From a checkpoint of a small mixture-of-experts model trained on Wikipedia.
Size: 10 layers, width 128, vocabulary 8192, 12.6M parameters.
Experts: 80 experts in each of 10 layers, 32 SwiGLU neurons an expert, 2 picks a token, a softmax router.
Training: a variant of SOAP for the experts, 398M tokens.
Below are experts of layer 6 (counted from 0) of a mixture-of-experts language model. Rows are named router (the router's row for the expert), down (a neuron's output weights, with its number) and show model dimensions 0-127. Each number is 200 + 20 x the weight over its row's rms, rounded and kept within 0 to 999.
Before each expert's rows: "comes before" lists some tokens at least twice as common just after its tokens as in all text; "raises" lists some tokens whose logits its average output raises strongly, later layers aside. This comes from a sample of Wikipedia text that the model never trained on. Tokens count by the router's weight.

# expert 50
comes before: " |", "\n", " was", " and", " is", "s"
raises: " and", "\n", " from", " by"
router,209,212,170,147,205,202,204,204,204,185,190,219,225,212,205,201,172,221,199,192,206,204,200,181,177,199,179,242,199,227,205,205,190,223,236,199,186,208,174,183,208,224,228,148,200,216,236,200,199,199,234,192,183,186,200,180,203,208,228,210,170,189,211,243,218,204,211,222,193,191,186,192,209,245,169,202,218,195,212,212,203,217,183,178,178,186,232,187,223,225,197,200,209,178,209,201,191,181,197,215,227,206,200,176,172,194,177,193,206,211,211,144,178,244,201,232,206,215,163,200,186,223,197,242,203,204,166,221
down3,166,190,198,194,226,177,158,184,214,218,162,185,229,192,192,179,170,241,197,185,192,215,178,201,206,199,194,212,167,228,221,212,229,217,185,208,176,211,164,166,153,215,215,190,239,202,215,206,227,207,207,182,231,182,191,236,191,216,193,198,180,175,227,241,201,179,211,165,210,201,186,187,183,214,158,208,206,202,203,193,187,195,208,217,214,217,232,197,198,189,184,201,197,212,208,186,206,207,200,187,177,238,179,200,181,174,207,196,204,238,220,175,174,218,177,199,213,231,183,203,171,199,179,210,182,202,220,236
down4,222,205,194,220,178,186,225,221,202,199,214,205,231,208,172,198,200,242,213,253,207,151,198,184,206,220,171,167,177,201,181,218,186,212,186,209,191,201,160,203,220,209,200,189,187,185,207,204,206,196,183,213,174,230,170,232,180,178,224,184,180,235,226,194,210,181,245,232,203,229,227,209,222,216,204,200,188,199,169,244,190,179,194,180,212,190,161,217,195,204,214,209,225,172,204,197,169,201,180,202,198,229,220,229,213,184,181,165,202,198,207,207,220,188,202,202,212,213,159,222,207,210,193,178,219,206,220,216
down5,183,181,188,187,180,209,252,157,184,216,185,206,223,194,187,166,193,215,224,198,195,173,212,183,214,195,204,233,210,187,198,184,173,217,183,214,221,214,270,192,201,227,212,163,188,225,231,232,180,186,220,191,215,211,219,202,221,205,209,173,160,243,191,220,204,221,202,204,183,218,200,217,197,183,183,198,212,157,205,221,199,221,192,215,196,232,173,182,168,211,213,173,191,216,171,211,196,193,225,204,181,221,204,179,196,199,207,169,185,163,191,179,188,181,240,187,198,206,204,199,217,182,212,193,205,185,210,182
down6,202,186,183,235,174,182,187,170,222,179,185,203,213,219,183,196,176,184,189,211,234,170,194,205,199,204,185,187,165,204,177,229,170,188,205,233,228,205,208,203,199,229,196,182,217,222,150,198,237,211,254,197,211,224,217,223,192,196,201,231,192,230,214,204,199,179,172,224,208,231,140,182,186,181,204,210,227,188,192,204,203,204,175,209,192,221,186,197,197,204,188,207,256,196,211,180,230,211,194,196,182,185,201,192,182,209,200,249,194,185,211,181,186,191,192,211,180,183,207,212,230,197,219,166,215,188,214,177
down7,210,205,208,153,191,217,194,198,163,194,177,166,196,210,161,177,206,207,190,232,198,212,189,221,182,215,205,218,191,200,216,205,205,216,219,202,225,196,186,190,176,150,235,203,185,210,189,222,226,229,193,206,202,209,189,214,201,192,189,251,210,213,204,215,192,223,211,194,173,212,186,214,206,222,147,201,191,197,191,186,190,204,149,222,193,206,176,209,214,232,169,201,180,213,224,180,231,181,221,206,217,186,188,171,148,203,208,216,198,202,202,137,186,188,209,210,199,205,158,218,190,226,199,221,194,188,189,214
down8,188,205,199,187,199,201,195,166,223,227,215,185,200,216,191,212,194,202,167,183,246,197,188,219,193,150,173,194,225,173,187,203,209,195,223,171,194,191,185,166,177,202,182,208,172,225,186,240,194,187,181,169,208,221,193,171,171,222,189,169,208,239,204,201,161,208,188,199,193,187,204,196,227,196,203,200,205,176,185,187,228,185,196,216,176,234,227,206,220,218,190,163,176,194,181,199,206,214,214,198,194,196,213,197,266,171,195,211,224,206,222,194,189,191,173,218,219,220,173,186,172,205,186,220,237,213,191,174
down9,181,206,200,214,205,235,207,170,179,186,193,203,183,239,215,166,189,245,188,208,169,204,219,214,185,177,213,182,191,192,200,185,192,198,217,225,193,216,186,224,158,174,189,191,240,204,221,224,194,186,244,185,187,223,194,189,216,219,195,185,201,197,200,191,173,171,194,197,208,204,217,168,239,196,212,201,217,197,236,212,182,207,212,185,200,203,192,212,188,217,216,230,210,219,257,178,179,224,177,215,224,237,183,199,191,230,237,195,238,204,200,185,231,222,184,236,229,181,196,208,181,226,193,181,204,200,211,211

# expert 76
comes before: " |", "\n", " and", " of", " in", ";"
raises: " |", ".", " and", "\n", " at", ")"
router,171,233,179,146,181,171,216,201,214,182,212,198,200,209,220,181,230,239,207,183,215,172,209,202,200,194,184,207,202,213,215,170,207,228,184,218,216,200,204,204,241,213,215,183,159,183,169,173,176,215,221,170,191,201,204,215,217,189,240,196,192,189,216,193,206,203,175,197,196,183,221,196,212,213,197,212,195,181,181,223,195,208,195,181,198,150,206,208,241,229,230,210,215,213,221,208,180,189,184,197,224,238,184,214,203,203,173,186,193,210,222,177,175,271,200,227,207,189,177,208,222,208,200,233,210,202,197,199
down3,212,184,180,211,227,208,229,172,210,236,243,204,215,210,237,219,177,169,217,197,228,205,168,204,208,208,200,166,203,191,233,191,210,205,197,210,167,214,226,177,221,210,198,216,179,176,220,197,218,189,201,182,231,156,187,207,207,200,185,215,212,178,166,198,192,175,178,193,201,184,179,210,220,207,222,217,185,206,228,214,226,227,166,184,207,178,207,204,230,183,167,216,213,205,242,210,221,176,184,180,232,167,196,230,232,218,189,196,199,177,180,217,189,166,183,182,205,182,201,167,222,199,212,181,206,184,206,171
down4,220,180,164,185,184,204,219,194,190,170,209,198,217,192,238,228,202,257,232,188,233,200,176,252,173,198,207,214,242,193,190,171,214,191,173,184,210,231,194,183,217,247,181,172,190,210,190,197,214,177,225,217,202,195,173,203,198,228,204,199,213,198,210,224,195,200,175,218,199,169,184,218,188,198,199,197,179,217,191,233,208,195,179,190,172,180,195,208,207,195,230,180,189,183,202,218,200,207,166,194,221,228,213,231,227,204,170,203,209,191,205,207,197,204,214,189,222,211,190,167,243,193,229,183,195,242,192,185
down5,201,212,204,225,192,180,202,202,190,185,193,196,199,191,173,214,184,216,188,201,153,186,169,197,193,198,185,210,216,202,243,207,198,183,249,213,171,204,231,204,184,223,214,190,180,244,222,162,197,163,172,181,167,169,214,205,213,207,204,202,181,186,219,216,216,208,230,230,215,170,182,207,203,175,252,235,204,248,196,234,211,210,192,192,195,193,223,211,165,202,216,202,211,220,214,186,188,204,177,225,214,228,160,211,165,197,183,221,192,202,234,202,206,188,216,205,172,199,222,200,186,194,210,209,217,220,201,221
down6,235,236,184,179,192,178,207,208,193,190,181,205,170,174,195,168,163,177,217,199,195,204,213,192,179,180,194,196,201,221,161,220,234,193,205,217,217,210,189,188,245,212,207,193,200,218,208,181,200,218,194,230,186,204,222,217,206,233,208,184,181,200,161,219,189,204,211,205,232,207,179,226,180,203,210,240,190,208,219,227,221,224,208,201,243,242,200,222,218,209,199,226,210,197,197,183,224,177,202,171,218,191,143,212,203,204,197,170,236,185,242,233,189,191,179,231,215,193,197,194,187,208,186,197,218,197,218,229
down7,209,162,177,199,204,231,191,194,227,191,190,218,160,183,215,188,180,217,178,177,192,216,192,208,187,218,205,206,209,212,198,183,192,228,209,250,170,205,216,209,211,181,219,173,172,239,214,231,238,167,154,209,142,218,170,168,212,192,177,187,190,203,202,208,209,217,182,191,194,195,192,187,173,187,185,204,189,193,159,169,210,180,203,205,198,175,205,179,202,219,238,178,190,168,196,197,191,189,217,192,226,225,216,222,182,202,204,248,199,192,203,210,166,179,189,164,188,217,180,205,204,208,209,190,189,199,221,198
down8,180,204,130,181,196,174,207,158,191,203,177,177,205,169,167,218,209,210,209,214,197,211,203,207,185,189,191,209,189,214,181,225,248,215,154,201,190,214,197,213,224,193,196,221,198,210,207,243,189,189,202,193,217,210,201,198,215,220,199,189,185,192,162,230,202,197,172,237,191,200,167,206,198,186,198,193,201,218,155,244,193,191,194,184,207,204,207,220,216,206,212,234,162,209,217,203,204,194,203,218,231,206,207,225,153,209,201,190,176,195,201,201,194,168,210,227,217,186,195,172,209,190,160,205,237,206,186,232
down9,200,200,205,204,190,249,219,237,166,177,196,198,205,207,226,209,188,233,182,202,225,188,204,206,216,204,199,222,211,199,188,231,173,173,192,190,235,211,208,192,206,195,253,180,187,224,201,231,187,212,200,190,223,166,199,164,236,169,192,203,220,209,177,219,207,196,202,202,201,199,193,207,170,195,194,189,234,224,227,197,216,253,212,171,198,202,214,193,195,210,159,192,209,230,195,220,218,201,239,192,198,198,182,215,179,207,215,216,175,233,217,174,205,211,182,215,187,176,199,158,193,219,238,206,245,185,192,194

# expert 52
comes before: "\n", "The", "In", "==", "===", "-"
raises: "During", "The", "After", "In", "Following", "Y"
router,191,203,204,205,192,240,215,181,198,186,182,228,193,163,212,226,188,205,185,215,183,212,201,180,205,206,204,242,231,233,213,225,199,205,190,207,205,229,197,182,220,164,195,253,150,203,204,195,183,231,214,200,189,169,180,186,212,193,179,189,194,175,178,207,199,226,199,192,211,244,176,158,213,219,234,187,225,165,189,187,193,205,206,163,196,179,210,191,215,221,182,244,195,186,178,192,247,210,200,186,190,238,211,185,219,225,189,193,232,200,211,186,203,199,215,213,211,207,201,180,206,222,208,184,191,194,179,235
down0,177,221,201,188,201,188,183,203,208,192,208,198,182,202,227,175,196,217,220,198,198,199,188,235,201,156,204,192,225,229,209,197,205,180,197,181,170,218,192,202,215,250,199,207,182,205,209,206,191,206,183,217,210,157,202,217,183,191,182,190,223,180,166,200,116,188,206,183,173,180,218,229,194,168,156,202,217,171,205,195,190,211,202,191,227,180,225,175,190,186,200,201,174,191,211,221,197,201,205,220,188,253,205,196,197,191,242,210,214,193,226,216,201,218,175,174,188,172,155,181,189,210,175,189,205,185,188,199
down1,204,212,229,193,233,186,180,207,191,198,209,227,216,241,225,173,176,190,170,226,193,222,231,208,228,191,184,217,206,197,202,187,201,221,179,218,189,194,187,201,175,211,192,184,245,177,192,181,208,208,174,226,184,204,191,192,207,162,201,235,231,188,198,228,191,195,197,192,226,164,247,214,181,160,212,171,200,233,219,235,175,204,187,204,179,224,192,169,187,185,214,200,183,214,178,213,192,189,200,200,197,210,161,178,251,205,191,169,187,192,161,205,220,196,191,180,165,177,183,219,200,211,179,190,189,205,203,208
down2,192,251,181,160,227,196,186,175,176,201,233,223,194,226,222,203,226,172,171,206,197,184,196,208,226,189,178,221,214,223,197,203,169,195,207,194,160,207,205,177,192,219,199,184,203,193,190,206,220,220,205,212,189,211,217,186,192,191,209,202,233,215,200,197,220,137,219,183,199,180,220,197,193,201,213,191,211,205,170,227,164,239,194,182,223,185,183,187,150,198,214,213,199,214,201,209,196,203,184,197,247,231,221,185,262,197,232,203,191,218,208,210,187,177,210,190,194,200,209,167,206,207,208,170,195,207,174,214
down3,215,211,191,188,203,200,174,192,173,175,204,191,154,196,189,198,199,170,226,186,162,200,177,188,220,201,178,209,151,182,230,211,188,193,213,214,205,211,167,242,197,188,221,197,206,235,181,185,229,226,204,255,203,194,182,222,211,188,222,181,214,227,229,176,192,222,187,205,209,207,202,184,194,173,223,206,210,160,167,203,180,210,155,165,221,204,185,215,171,233,219,188,222,174,167,218,207,218,197,185,208,206,208,221,189,202,199,206,210,215,219,189,205,202,213,204,186,209,175,220,191,177,165,230,186,225,178,198
down4,203,186,227,192,230,186,205,240,208,153,225,191,155,175,194,187,199,220,226,215,213,202,193,214,197,207,222,209,215,250,214,190,207,230,224,197,211,183,185,191,167,169,206,195,182,201,207,158,192,193,188,182,194,155,171,208,235,162,208,212,205,231,225,242,177,184,218,211,190,199,187,202,209,206,176,170,199,194,203,202,228,190,224,195,230,186,207,209,186,206,171,177,191,183,216,180,221,215,220,172,193,195,192,203,251,195,192,192,197,219,210,207,195,194,172,211,201,209,191,217,245,218,190,186,211,194,164,224
down5,217,190,177,204,200,233,174,186,183,186,174,221,203,159,182,209,200,198,187,186,203,224,158,204,188,194,186,169,180,160,183,210,216,216,205,192,160,224,244,206,175,224,207,204,203,202,237,200,186,161,191,212,221,181,201,203,185,172,228,178,227,202,218,194,188,182,201,216,187,168,221,175,187,187,209,183,188,210,190,215,216,175,223,225,224,225,167,194,206,175,205,208,170,153,224,170,178,213,208,228,204,188,229,200,195,178,208,226,168,221,182,200,164,207,176,193,226,196,179,188,195,188,189,207,196,176,209,227
down6,194,189,216,189,189,218,175,238,196,196,171,192,203,210,223,227,184,207,181,202,212,207,209,190,213,224,197,188,192,184,195,228,209,213,195,193,199,205,207,186,246,154,180,196,160,216,191,180,194,240,227,221,206,185,215,210,221,215,197,212,211,177,201,180,192,230,213,199,205,236,191,183,209,209,247,188,221,185,179,218,200,189,190,163,230,195,213,225,189,214,175,247,212,264,240,227,222,191,221,197,206,203,198,195,171,207,232,163,228,200,197,201,210,184,235,203,175,186,181,199,221,216,197,176,208,200,194,173